{
  "n_experts": 24,
  "hidden_act": "swiglu",
  "routed_scale": 1.0,
  "norm": "rmsnorm",
  "max_seq_len": 2048
}
Below are experts of layer 3 (counted from 0) of a mixture-of-experts language model. Rows are named router (the router's row for the expert), down (a neuron's output weights, with its number) and show model dimensions 48-95. Each number is 128 + 24 x the weight over its row's rms, rounded and kept within 0 to 255. Numbers have three digits each.
After each expert's rows: a language model's description of what the expert responds to. This comes from a sample of Wikipedia text that the model never trained on.

# expert 19
router:127119130152086139130100102137111117130113164168137144121138102139141141156099131089087100143106119174155099142173135171145105140127114149129127
down0:158115141157099136151131127184117102133149136153109155093156139174143129127122159114125121149162087082133084144102098096125112150101161110106160
down1:177105143113143102133140168156100120157124128115107126104102084143109109146090121167179131115134126135147141137147130107113154160124123100141140
down2:110140104112124139119142111122110124141094118141141108120160107100142104103142072141125136130109080174123151117079155144115142165115157139097163
down3:101123125138135122140141147164096159129107142153150146143102093108127084136149129113083113116123102102122125113115135156123154163127104107112121
down4:096142168121108122116127091140124095112087074095140139113125150083082128145106086095101136117147141103142149111099139118116116135133104119154141
down5:116108093137118108154095111187150109127093131154150175109121137096140144131142174101110117112143155132127126135160136119158164195128155164134095
down6:165138137087150071154106154118117125161118073132123157151154172153123134137144037136160126115130050144098151155113137115122132114109114121097113
down7:122088115126119128164097083156139125155144153159113108107117133128125102119072089100147170112154114115120141137116136140148094145118107152080133
down8:110130156146144142125136107115100142139103174151157116145163140111166147138088113130144136137138135116142149129107092122116129130128151150175098
down9:147132117127077118189123125141147081130174106125128126124133102129110141132132134096136142151149176146140172106050118120123111169119116082093082
down10:128090123121100131131119150169126183125092114099090112121125153109134162143110098111150145130105119162092102114073134112116102116132128117092120
down11:082151130129136141144133161147137111153157117129123113126146145144085089132117102123168151115105100110153106188122108096128144160123147124104089
down12:128109128191121138169093166149093157168110105169119108104096135142131125111131139159089082100112108128121143126130177126157137084141157119128082
down13:131147124124176132087176118160118125086082171143135137102123096115143131104120155153103156146167104154118137109163134128131127116119122098159125
Nouns after the article. Articles and the adjective or noun right after them about organizations and places, such as same, new, company, district, railway.

# expert 5
router:117122169126119149109121131109116106144140109123146156141154089156195139139137092080116144163084106159130126148118104123160135111105150173116117
down0:109108141129115129101100113129105155132151122089173101161123124105125083140115088082150152145141101144141135148112104119189103170081085130132135
down1:089148133072132082128142160137155128133137113119150158121125148124121159141145133115129117125129158138129101136133099131082137131147131114100138
down2:142121104161112127144158092170125162143100118171136122146117124131121121108142102135122143122156098131132112133120172148123128084081098177183125
down3:177138155136164115110104068124109151105083090170158147108148096131110119136123126130112125081167148110139142140157112136127142129129109118141123
down4:089169178153116156133103129150122147143152135160151119127157092167134088107144140112105072125133188126130133120147101079121125117141111114117122
down5:129120164079121124104107102095131127157130132093145119114149131121121138104118121136136190127127082151143091122147135147124166142126109134097121
down6:118135143147176113130128139185123147144144102130116100099128130125118068158132083132103102140124119129139128136151149114144119124109160147116133
down7:095065139144108095147081146121167136127131116121120111126117078118141128156119172126104100150094146125141151116155130119173172156151187135086132
down8:153105091111158117110098144106121141110093116072131125133155104124098122112123106153147136125148119145142141153119130102156121137141073064157136
down9:138146096166119155140138100130098146148131098126107176180125144147154112132179120118129122135127154112152137116102166116113112101112088151112118
down10:130116107141151093142111151116127122136144139138149128177133131149170154155091119148143127167138141112130110101145138106119109087121122117119153
down11:061094070135113165155138118156142149166113097125151102112188142150109151087114100100122135102142179125125141169106158137125115154122093177147123
down12:115117144141097136069120155130148120156169145141141116167144128121131131107173148141144153148140131116123174127141145115123108130120110120122122
down13:104167124125134137091151109168107107149123119153113127158109149125115100182155119141115167153112114094112124129128098130120133121138157086173158
Table row breaks. Pipe-plus-newline row endings, table separator lines and section-heading breaks in tables of results, scores and succession boxes.

# expert 16
router:133124153159148118085150120089161140120168096181112135137108146120151120096099137140111160151136109172108126147142099152110144119142160130112143
down0:117132077091097161171117108108111105116165125145119118132088196122161123093151112148136143147156103098133156112126125131109130089118105103145141
down1:147138095144155157140124146147145110102135116092106150114126158114147103099103129136098105107103123105138129115095130130151116125109120154170108
down2:082152141076158183182123157140134142151135155178140120097145149129162105137100156132117122071121157097147155146126101143124130079149122083114152
down3:150102103090151120165120151125129102160093121146074098172129134100091103103135134145177093158145111128126149109136119145121141134169165119134133
down4:127124137087123177103187108144151134147156165100160133096143105084141144114140150089120142103090085101159119137111113166101137127115176117104093
down5:072133137110149122128124105167094130107140091167139142101162121120131121134065142190116193101101158150140118171146107095208097096123124127097126
down6:152143128120138118151149139094123118173143161139154172135141105124125149084145142117170133107128142118140092123145117103157134171129126135106114
down7:117097109104119104163114108106135192108156128110114103103158173129135074132143145152089143093144097117147114083137133115155121128121112116116132
down8:148087147128121096102134123129110164110093077127157114103145147101144083145125122127104109128125101147145151156150133136127149112101127151110199
down9:091142142138105078129119131112105115178128121119156116118161132118134098097134157138115147109124131124075121137144120114141110146098136126143139
down10:139131102144147133127149109102104150090149137089127114174123128109168152111076127154133169133079106148145157097127148131156119167127147129096154
down11:098144156096084139122141156140167175110103137138152112169074091113087159136095135127112124113149101139149150111112142113156138143133104123116115
down12:143116182101147177125117101098107077091103127139107115114093135155121131146128167128119143111090127145084143125129089122155132118121137152162149
down13:132122141084125120106170098092136128112112092118122087170128124121103141128151142102115153120154093117164175118120140133136119088128120146171138
Foreign particles and parentheses. Opening parentheses and commas before birth dates, and Romance or Germanic particles in names and titles, such as de, la, von.

# expert 8
router:108141178099112146093112146136130140140144128140142143105177128168150129179142105114096105099147137132166122141151102160106114127094146125110176
down0:121139135081079162125111140067136126159152148076142150114145110105083160113111157112155132131059087135120113120147152156123137157144143122102166
down1:195120114160127084097188114102162133080121137153136129134124129114111133130151141184142154133109106130130106097149154131132137121133138091091106
down2:132118080088167139125144114159165138124117186128150133085115110122136141124145116155126133088120114112107125130149119114103132133132107185092170
down3:090134125111173090127168128118136125137168094122150113176117115125108130134081138147117106140115142142102081089124120096160154115129127130110136
down4:114130098120111098110122106119168114129155141135123150109156146107125158154144129151143117136069127183131119134137101142138125145132137094108196
down5:103094080106111120126140114154083108092175141140160098081110178145115096177105105128149110133118140118129141107131175170147081150137121157144150
down6:128092147140115091118119125113115115101089118107137109128180107146137190133115130159167148086080120132092093117113123098148103112157127117103096
down7:093137120148139099108118117127128136125159132122141098099151186134151135101138157106075139129156117111157124126177112160101149125124122120146090
down8:162091116113133156099144139164134109156098133141162168158163116116130143095118142109109110115132117133137150163110148167124147168099125134122121
down9:133134102146139115160108107127119142104161101151140146151142098096129137137115120109105090140104130155138082095118122122143137094089103167082118
down10:122167121152151151160119138105150165151134175203101134127168104132141169134204103112168140173140179133149122097127101141140125066101136140131105
down11:169124161140102103092163166132104117133106073149154153116143124126118131101084130141146133113145141116120113145170146122117125107136084099049112
down12:171144110106099127139118166119110107138169126123139079143130171124155095143144115150129114182100160134149135110133122131127153092135125118175130
down13:131144140133157094163116130107123132108103172136150140128152156072143109111133142109115126092129065161123146135111153137160106131140150115116165
Word-initial fragments. Short lowercase or capitalized opening pieces of rare words and foreign names, such as Kh, Ch, al, sk, Gab, often in species lists.

# expert 17
router:131119133100157162093146134142143109150107115097123157118134098114114126092150123134104136153111108188124132119152087145142104094126126165139152
down0:117152114133187134129117126066121123110101138111119098130129144140109160206113117146136117104144107121102149114137160115161144119160141102150135
down1:145125095097114105138142108142170122115084102121120116129168138133112114150107109076158134089097097171152167141123172113103136124161168146140148
down2:150095137136112135155177147114135097130161159111128133108126134153124152139162148123142117139146165147126158141126109117126124127098134117144118
down3:110117108124152103129150138147134118128135106132159116083114103079123064119173128096064140112078101151135131154090126152114113140134135115151101
down4:110136162137079157140142164156115144156138157139110129114122137139104116087107148092094145121122125142139074132153127148127116198123106097115106
down5:111132084139146129129130097097133153126140133137117119132092150151125155145158085097122119118163129056094122172132072113104141158184118145098147
down6:125099125104173136126145123100139087158128157154110112177147137098106102173120135127111153119137093126140125138133106172132147062158116167104112
down7:109103123150084132120099131076085153114113128143165112125139123152142148088133110075161137128088114123118041130172119111140123129130084145111132
down8:100148125098153110110115114115130147145115133123161098146148127104098144128116088137170135126127159152147105131119125112175147119143116108105126
down9:108115116099109165123161156110162085123163110116089100139114142168139107137091126096138148147142122126163128078112123166145135135158099102117106
down10:126126139105113158134120137138194095130171158145138113099163116097130128150143125148095134107136133110111114144145172119145126137079154128110116
down11:141106112183160147155133096087061097101117092126149125141125122135105194135125098146125124135121099141118152116120164145147104108174158148120138
down12:143157088128175145141123183178168144177114129126118125149143131186126153109107102122105152173151145156149092142094106150116140154106146131138140
down13:096137115112134138090119136094107138092145131107132107160075166086133147178151119156163159182126136099080122107116100130122121156153131132118140
South Asian name syllables. Word pieces inside South Asian, Arabic and other non-English names, such as Kh, Bh, Ali, Khan, -har, -iya.

# expert 6
router:163140143112111122141067119154128144112104194132106175123149102125148123132149148129109111169082099146154098120141113146157107136173129153118165
down0:181105160102093122111134103137117144100139088102155069102137096189110153094129148101125114100097138137119157110192161139122134126076108136102156
down1:112068126156109157133128131179143144130154108124119094144157064170151143104106134133104184148125106120111131106115114136097139122156118139094112
down2:106109136156128144131091120138157122132075112146146094178168109120148073151141106150120101110133078160087122107143114174190146154123139109152074
down3:091151135097133081130112112141133116101089136121149115127129111136137147117124101116112167152122138105163126157138177122124124129089144130119117
down4:113104130106069122135138113115135093100129157097077151172123130126088152101123110141135111113128081136131106143133143120120148132124153126107182
down5:096111157126093093110141150159161141109135120142156115152118148136123111064135114092137122104159149069135117122103114121129117101142173142067158
down6:149117096110125165143093139123173124126145078132145138173130130118121133125125121134130139147161171103098147089163108066137144141077151115144174
down7:147144157136090137118124101079114148097125164100170114122141116110167129101117131123132108082159152061106147097153119119111144075148129109120189
down8:111111135111095107084086109142118112122108091120159119124152133130145129138101159156144135146110093091137146136135144142117118131089129148150126
down9:127115105097116130133108128130129149118113106118173145125095112136161106072100126097116117121141118119111149130131136105157165101137115162126072
down10:128098106138165137110131149146149103153105164182128143151111112130130146116174117114098123109123096119131107131113116091157099148151133152080109
down11:125084140077149130144125113145130089099108150076132116102150097151148144118124139082103114100144129147108113121117130125133124124123137159128136
down12:137134120111137142125083183156138131140122119132104132118139098110161164124121146139143093105127169157133099137140159106104136109125089127095139
down13:124118162078178110126088124146130158144127119152129114135132112167153110137101151147091126153069146106118115093144158134189137124084134100122142
Proper name words. Capitalized words and word pieces inside names of organizations, places, media and products, such as Music, Valley, Street, Spotify, SNES.

# expert 3
router:131134185142112138086137131137112095110084146122101142107174114142138145088142117136112136162130114153121075136133138141150093138191135157103142
down0:128137186137164159089135170184110106125150143116109161132100126092167099133140132107135104160114113099129153135141116115120087105144116146175121
down1:141128155107129108125150117118084124133095137110157109119161141162094118159139120152140106131126115088166129147140135160162097131103146068132102
down2:125119111113123129153129130097125081097155161141194117113113101158130116140100135146132099122146172146137151161096115170132120105164147127101138
down3:145148136146121131113132141111100129094132133151146164046155118127142138079091111162093129133145127138176136129094131121132158110084138163093110
down4:080200155157133118138130130127114144152151159125154128130154115153108087155116107115147138131127127119133125139115143097085105177121135102132113
down5:084112151064149113117122129172137095114142069105155082139129148113131113145133159169152147118105082127107167088179163105119141117164115130113113
down6:083107149172120128145178165135124098133128140169128123122164130110149129098124130111118102094158115149157086132112149152095142084113079123124158
down7:083118190142150147109114104101128116129157128134183133118127144133101102092125133120128154147163108065133137119131189136132139154125143134131113
down8:152163130141126088132109106102182115115135114100122175101165095137111135123104129116159137117109122141137143111137130115160151152104097175117157
down9:184104147083097104169156113106137163181129117134077110137132136138150162145155094124164140095171115100105116088112143140103137100108137123124118
down10:130170131135136121144136093122150130119128135144087140166138125124113102131169110117128117171096169103111118099120132132137134095113155153162112
down11:098111101128147159146109173112136136148129083113133109178116127087110096083108151105165123084073116091116149108105117116132143127158114122115148
down12:106072124063136104122140143074147068159152116108133132127086166114133157136121169135106125171107116132132173113160161129123121103191131103105070
down13:134146123143119155134114133184132148129137118144091169118099130113150144145109101154159111137138152139100140110128102120130159140117124101135090
Creative-work verbs. Past participles and verbs about producing or releasing works, such as published, used, performed, released, in music and film articles.

# expert 13
router:151121132150133152107118166095136143097108176131132132098154123143128118179098114137139132146132139139139120129154104171130110139155193152103105
down0:140130168118106124111126152154137107067094149113112100136167131100096130124137082155176119147183142124122117083122129141154102174160118109120108
down1:099114093129094152082121110176122141118125134144132179143160135111106112120152090138152086137143095155087109137156174124123172113155156119168129
down2:115119161161141150188149113121145116151119130122135136120139157138100125120123133104152104108144112147160088126173156088159135106108112126128126
down3:100111157132070162102128111142141120136150175157150110145122126144105117160112146096105132153151179126129108136138152137114126158161140123110060
down4:158121151111129099105173123138146126100111108124129124100112118137080101099128138081135126129156121145139109133089131154123174127129160111116181
down5:135130131126126109095137078161108140133114149133147076095152114112112109130200153111116134119098176133155143145154158122108147099145108135129072
down6:118133126100105078119139122146116112136134108110117088161108115099133120149139120116100111126134128168115125115102086106150101101102111178128143
down7:123189149157121166100088131116138130114101154166175155110121120134132101148138104131098156114143147098133151109118135139116123115098140105132154
down8:162156145135135127109126127129117153165087127141126115127131169155107097116137113095151143159155116107114138107113120114186118123156121157141092
down9:122158144135173153100132156126076143115117139170109134148114094156122179121067172158142174128144117106149115141165133158154103153139135141101124
down10:163168135142103115122117121146111133154126104176105128149093129121129128114140112182164088150172163111154167128136112111148123165118146151089139
down11:077146119137108158102138130089145158136127144085131164144141118137170099122139148132108157108124133135165066105116140101111142133124104166130140
down12:134118159141111171094132153108118141162121144078154150167121101118142078075163163084149118127141098109082152093110118086087140153153112139132134
down13:168150120108165110088166153105111105131157147123132082136150158108166150130136136136153101139120100068095146128166144109117138151136126101125088
Parties, sports, competitions. Capitalized words for parties, leagues, championships and teams, such as Party, Democratic, Cup, Racing, often in election or results tables.

# expert 20
router:153128152103095127105125112118105116118099130124125190109186092168128168108139153103138144151126130112120069137139109172147149161131121144116126
down0:116106120127120130133129077095124091133125136114149149108140162118142118114090099138101116120140148139109151122144148133115139161153137156125145
down1:103152092162135113178133097159162153165141159153143117058108109119137104095123154161142106137106176162145134137146125124108146147084145116117159
down2:118109128124180081135130169153117134197130123146148146093155083162135112120117117128151139152163194085079101116144127123170129136167129104146104
down3:144154129077131143079119129120121135132116129145098139149143148151123122130102122087089133167108138142112101121153163177082167122171156140116148
down4:129145142116159126125123154141131100146117163154095138142142140132153134124103149094146156081113103142157110119146105137113115121142111128138134
down5:137121085106125145105138167136133154123137143097133125137148120170133105147119110138105103137135099119130085100108141098150159129102100106104121
down6:142142134086134156077099120153150154129139134117155119170112118137123087140112134084104145116122152177147111144094096085136140135105128138157175
down7:093151082108141116100134151087119130133114076160104141179118137134110117119110115160146136184150111152145077107095123158143079136104084111159129
down8:127182141099156120115115152137124157126110140143122087177139143074148126158103112164105091138111123164121104139102131141103130130170105137119106
down9:136130131095178133101095156137121148109130095119135139139158069087146189150077090133143142139113106159152140112155108131134132114111140106158162
down10:071150137100167133129110146158086101133129151140134142188112141145124129142123084134147135175138124171113096140113096140139119125148117134127123
down11:152106174157146115160134148126123133122107099104153111123090112125132102109133168088112110103087161100142106115154130129131156173133142095123131
down12:117090115136119135153102159126105147171145163091140132151103125145135102154120111122122085157113139113165142099123147111105102130167137133149077
down13:145108160074106104101100131149155091167116100085169136135117116081112126123152155166120112123105094118155076142131146103138119131174112103110116
Ordinals and closing brackets. Ordinal suffixes like th, st, nd, closing parentheses, and coordinate symbols like °W, plus words like first, second.

# expert 1
router:122103137137114137132114135123106102142140167136135135060121149127176165140136169146121148154090160140122140163151118176170113096105114134147095
down0:089155094109112125112180161109133198107120122119146170128114095104150162173122107174136094119126135121132161120105141147108160115152114123103155
down1:105152172092099109107152135116087108150134098127134129103123154100105116118088133121124116145132139129126154088110122145151091146109117126120096
down2:154143189183106107106093144164128097103114117155108117146088121099122168137120132083132128105122139129125130136138067131116181147125132174165147
down3:131167177152124118146170098139124180142111128129118140115155164140158112118094152093108126109112148119109117142136176088138128138107121136152124
down4:076108071137086120149074171122152103165067168093128147131154121118135111066124114140107140092086143065103101146099146144085160152131133151133127
down5:152143136099117116144125077140149101120139145099147128087141128135121060143123156115146110142110099110144111136149130110085165150145136093120143
down6:118155100133102080130128110099129122136125130126138093145107088094115151140126119080098084141081155120157122096133111132115129158139138121106100
down7:148165170104111097148134116154161152180159110122094105084118152108124136164124081121152115134160126122118174143094136101138117124170153133118139
down8:174122172127118131083111145150155159129175074130116138107182109131114141116161187116124107124166149126136138110179105152148139174145141120142132
down9:099104087143127114124087120160128160128170112170148139117071148105165141115119143119151122130155101165111120122121117098162114145126103143111153
down10:109123105142163127124074109115132134075157132098128102136142126145080165081120154104090089120144128151105128118140134083069165162112100121125095
down11:115138089166138116139127143159154103094123102145130127134103108171119103114116129136170132133145148104139095141110140128090187086156076163141101
down12:109164128127139129129134140127159161109140109105114132123113105138110183172145094135101153134112099112125132110134130144091112103139124111124133
down13:108150156117086150138127101186140105126165181084151141111145147165120124147182130116119180136151156145062146106128149114133097106171088156136105
Short name and unit fragments. Single letters and word pieces inside names and words, plus units like km, sq, mi, degree, °N, often in biographies of educators.

# expert 10
router:099128143105138150120104147141143139095154130119114130121123138106128110153138122118102143164096166130108127138132103124097154088142173128088100
down0:095135095124100164069148105141140130149134113123150163076120085122106070135116146100141118126125122114134097125135093140143153103175111168126128
down1:103169128113085132143143131130120139133120138160123170120147119082173103188121143139117162155134152145122139142102165105156107119134149153108125
down2:129124131142163147099120151142105159123097133104157170144122106181106123098104131143146107120133118122129185166135146168088171104138110093107160
down3:131126134130137072120155102120166113167100124098091131098120112095110090140138117170146164130131100068156143173145137096110106150107134112145113
down4:118163142123132135175172117119148157087095113103137089112114109110109112114108134148115141118136119129132107158110138118193135109184055122139159
down5:090177103086086129125171103112126129157131122110148130102105114137121093122109140132132105126152146096172148163130113080143143143105166104129122
down6:149112119170080146133156088100128088091118133112078120156118111103121121136155125153151108137157125158141152140105062150149122133154137156153144
down7:133110148178146131118136107134144145163129100137129136123158122161124119144127139092115162112126130137145141131124149103125103143097123127102116
down8:142144120088144162118145138138097082122090103123103148132083143127101092095121110119096080123167166153150118134128140142148148104154122121116152
down9:125128136126115121129123089138136081145095129133120169092112134110101133155108205141133143109098142126144125106095126126124155117118086139162138
down10:128090106146120140128122137139127104089133142123109136119164126160154110101114142117109134117145102116097118127135046157140102161205149125113147
down11:120141123085113144127143124131135121123138078123105112123127163135121114106146097177114131162101151121131101129111144146085114103149149116143151
down12:096137142151148111082158142155125131164135108178130123133136138109150136154111138156135139122088165135131122101153124146135126178110163151115118
down13:116123167105154131098114162133086139094139143077156094121165084082155127150145130179139107148133131140097124130136140176129168144116076092091155
Latin name endings. Word-final vowel endings of Latin species names and foreign surnames, such as -us, -os, -is, -o, common in taxonomy infoboxes.

# expert 23
router:122109143154078121150141127136107092139154132144138119106158085130142174181123138131095122138130157152097098165159116148116102099134141181110147
down0:127125121163114120125116146158145147119156122132157152113118117117175120112156100180091139113122150126116121107188130128154169149133147148120147
down1:133197151133161109105109102151145081079086116136121121129139096143146162128115149085098115138133107146112109167144137109175122146163159078147122
down2:176115122161134137115106106110101140109132119144074116110122129162113123165150113149114121161126071160107108095107116098108123126114082126125139
down3:136125139056108146129124153114127126142139155120160165139128114144164131142155159096119143110113099120106135096129158153153100130096107114162115
down4:130128114121140157097144111137151117084082133133183139125110093144093126073153165177099132138107141114167113120087174089124137106151137180131162
down5:084133118120134168133144119142133106084068126138125097098070116096146164154163089121155154099156090168152172146129160092144099135160142136127132
down6:103101132145132157140127152141129141112108122117128168143135104141161143145113106119140162130134086117132101092187098131131179087113140151147142
down7:130104098126109175160123111151095106098159146129122134094147123108113107131120117152122118134137127161158137124133118131141150137117119115093108
down8:132069125126159123117168112144124132166136089109153160099150108193109141123126137122151106101114137120121104104117196116114132149103113145102145
down9:173130087109125126120142158179095130101111073148117109101123121152142162105134086135175104139146138134129124148124171118156162138107119131081149
down10:096124125108116165098120126114149160122095109117155086117140162088144143161103146105105123144145137143139196122078136149105102155105085115103119
down11:092087138143120069171080139127146119139167126130089106136137113136175136136135100147128140134159141169110096142133181122132108130129133169159120
down12:107132161170147172163138113137100150109099099148103132186101087149175156142127147137129121120132125154170118118113158129098111110113158107109135
down13:126151125126127126131161138134169141156122135140146152142134116130131108161160137129130133172128148159093148128145130134114161178129134096116179
Dates and time spans. Month names, years and spaces inside dates, plus time words like years, later, million, such as 7 May 2015.

# expert 2
router:119118120071109158131127105147092083160125140130115130137129095119117153115110123110113135137092119162097103129150126141140125113172183136123115
down0:127158167130129118148158122083122168149107136122114148090120157121111124077152135122167120087154099148173181103139090168195114132099130137171130
down1:161132093093157136127128129116154113183115129103163162098130104115153148107115140186110122113118128099145119142168104141131123138167128115127128
down2:125163136138144102165118154184129111119175121166140141169077130073127109135147149152119132125140150149132113140104141090105177169111092129127111
down3:134080120093113102116167104110151165147117138154068109089159131136103102131099126112123111110154099141112099162114129135125143168129127131131134
down4:143128088099079136109183105131130085157110128149123117097137141140120135099109134126163127066080116155091160100154130117112151108130122075112140
down5:139119154140125094159142175113137140155131144103142094094131104173126121104146126110139168128125129110098116132133152162097095154110126124107116
down6:133143063163105144156117146080159101162114108103086153117174124111152120172170103098110119141139114110101138153138105194155086092166102121122146
down7:078076164137093104107106124104140088132145176108129155148142124171156112097106107128054098127151106125120169100111121101151166156129143089117077
down8:164056132123120155126111151126115108084089117126116097127131139160164143162104142112110141123142150152182135116120133174135122118178118143136139
down9:125148182167118120116125122150071126163109134162150114087144125109137109099075157166108094149129119121147097123151126143140104166167098132101146
down10:133123142098120094125101097149153126134082126111133121090144142137146109109147081080148085127135125159182105145123087128147130094132132130129107
down11:115136130144087103120162111147128152166152116161172126143137111144095107120131144138174161099091101143145058083116149124137104129139104132097146
down12:131125137161112147094126125113151133134125145142092110092133139110098141169124147135132130119130137109124118144164123116154120124134068183121161
down13:096116153122115093149140137130148125134107139200156145120124109106095083158099131115134149106135169098146081129136146137135170153144140084136113
Year digit pairs. Last two digits of years after 19 or 20, and en dashes in year ranges, such as 1899–1981, 1987–1990, born 1931.

# expert 4
router:076120152097135158096134149139166112059119159135114126114134082141122124140105135101110151137099140145121115156150116153114096084151173162111109
down0:150133123145128152128128143117175125123152104134164126126093104100127116154155163147097092090106146123133120142117157075090102094139131148094120
down1:124131112165124115146107127106091140195118109154114131109147134147132127128139139097137114104124130102130126119135097107148124145117132109149129
down2:134102132132125152136123104132152099118101115111135156134134089146123129108123128142137114111127157135104100159067144142089135150102138111126092
down3:148123109123150138197114083140144151156140149136129116089123124093119168137118119098127099156154113101157108163121164110123125108131174104162084
down4:127135124119142126117127124141158104068124107094143130127149139126103130172104108054102097134109158114114090107130111147116089140136127121125133
down5:101128131098095112127143143144130139118105114098090123112100183104131134122139151119200112108155111083156092162114139101116150141140173107083091
down6:145157149101121174140165108151146141153121072134096127133150132119073092132127152119134151136093139113118136092151149150100172122133139148121154
down7:119123124092136159107130140124157153143125079125153118089117133103138087122106145136126154142131083105185106095085136102110127121129131116137131
down8:156121109169114177112145122134134149106145113134146111148109087141132125153152126166092141142101159123126142111109140154178127175117109121069137
down9:157124141151138095130099128127154123182112113149126153138148110076109100111124163096147146129149158142087119141171110104137138091127131105109129
down10:126120140105157146131137127151169116135155142105098172133115115126129117118122109140119141153144160097054124134120160105156114148116142141115151
down11:119165168111117092136132108143123163141135146150141136143154114135095116145098099125142098129104152141115085150121170154125095146185119117110109
down12:123151113143113115119093128090143144111128097133131128121148103108148125137079148146170157141135154108155110147102137134121153146189151143104125
down13:096145120105105147091145133146131116108100144130093087145129145120141100118131105147163129107179130122061106090139093155104087133137155123131167
Table digits and symbols. Single digits, hyphens and slashes in score tables and statistic rows between pipes or semicolons, such as | 1 | 0 |.

# expert 18
router:132161167131124156095090146126138101138092102179127140092117134131124112172127110135115145137129156125110157163190090167156157116136120216120112
down0:080143140097145162078152129117123116087129099148114162097122135127145116100090113134122130113103135112120135145097097194137129160077127159119146
down1:110153139155130116098089139131104154134164163121142117095121134154138111090102133146108088102143087099113085118135151164117114128134171137148113
down2:118099095131134144161179128144130142128108126137119103131130155089119178108084160118148148155100095129151069139116151107108160096120114115112135
down3:119111109138104093146133144137137154126143135095173103128117176111172134159107099144105130092124150148082159113118130131150121108157093134095145
down4:156127122089134139101148145154156116137153121127138122120129138103154096140137111121127123125131093168143104112141135100107137127067116111131108
down5:113120128139116154139126128130136083178147132142114135081140129119104122126127113094113125063143106129130143115113103142160118119178128104151145
down6:122139146120158087144108129141100090110101102155096176144130145101053129140127132138138088130141096100133110134098094152184148106128130112123145
down7:115109142137100090103166137098122130132112124133129130126160153087102120111155143131130124127103140108110108109121151121133109145154137151153129
down8:121161141130136135093131126130155165088115145117089117147145112125102144097142174157127160124088126148141149141075144102120134078088150125112099
down9:158149148085110148123158071147166102112129146107098130102097099135126073146092125119153101114138112134134140145129080133129143164133118130142098
down10:110148160110096128135111112122175118125121151118115115126146145114175111136109163135081132144126115174130121135116121146128156071101164119117125
down11:131163127133114123151108133121103104174102128134148141116126089158135163156131162093101137141169120110080119149160099156141114115078146156108134
down12:091112157133113085075079131137111148098140110114122098096120112121121103131135134131108124186102104125116117101101146126080117110118145121136133
down13:125107138156115183140081082100158133139160121100095144135088074126164132100137162138173141123162147184119158089151094154132104125124123133158124
Sports results. Words in sports reports about winning, scoring and signings, such as won, scored, touchdown, TKO, team, agreed, finished.

# expert 7
router:111125151132156154123103076159112130131133124159123182124191093139120152093136152100119168137113161166111095149167123147089078131146123147087120
down0:100150118140082121113134137104139123129148174070120116121084127154102105079147149090122108148102104117140083083103110131195116103129128159114080
down1:171145123115105177129138171108109104102100154116132077070138128112127176114131098102049110122141124137127125160113183146098117116105142141159129
down2:110151142111161133092178086088170140113105140081100141107139135156095141115145128119128104137093103097138084119171080137150146139090115132123102
down3:125125116105121117070117135132182133163104091149138101097169115134134100133112127127153132104126145136147119127123174112145113107172113169126086
down4:133106092131088181163109110145131117120115110122122157077183152130101132110146158104133134154142148113169090136143207096113112133131142113122123
down5:112082142139115111101146120095137128161145103132150126096134140152116136084121172169127120105122113107123161132154126147149123146152122157113118
down6:102173083167129120113139141132173168087141130160170118142127116124102122150152131121091114118161137123149126113114132118093147082094124140167103
down7:081104109101118133161162113132109181096208110126170150123121164113121129140150132115104120121132136137103107155147125129142117094109115140090128
down8:153096105094114190090150107134089080119150125107119124123162134142113111149107103161145120126108121149173121089129147121125141156139128091149139
down9:091152074113138105162115118098172082133164093109148096158110115122108124137150121120160141090133150101139106112132164085127152130161124160121184
down10:122121167123109104136120101099142099129180160123113160137081140160120125127143163124147092154111160114121092105153115136132153101145100179073132
down11:164133139147106135136142136070171155063094137142134147095171112168132139100124131113128110131177138105124114064168089165107155149084124097109094
down12:107115097143181144088113136111156149166151107114137118119112097136110094127092117108139135112151125147191117114145101139131127146114147167171107
down13:146122117115158114123145112181152136128076126144131109153112123140099134083166091153155133132128130080129101133127105172125160120123106141153146
Numbers and year digits. Number tokens, especially the century parts 19 and 20 of years, plus day numbers, percentages and scores in tables.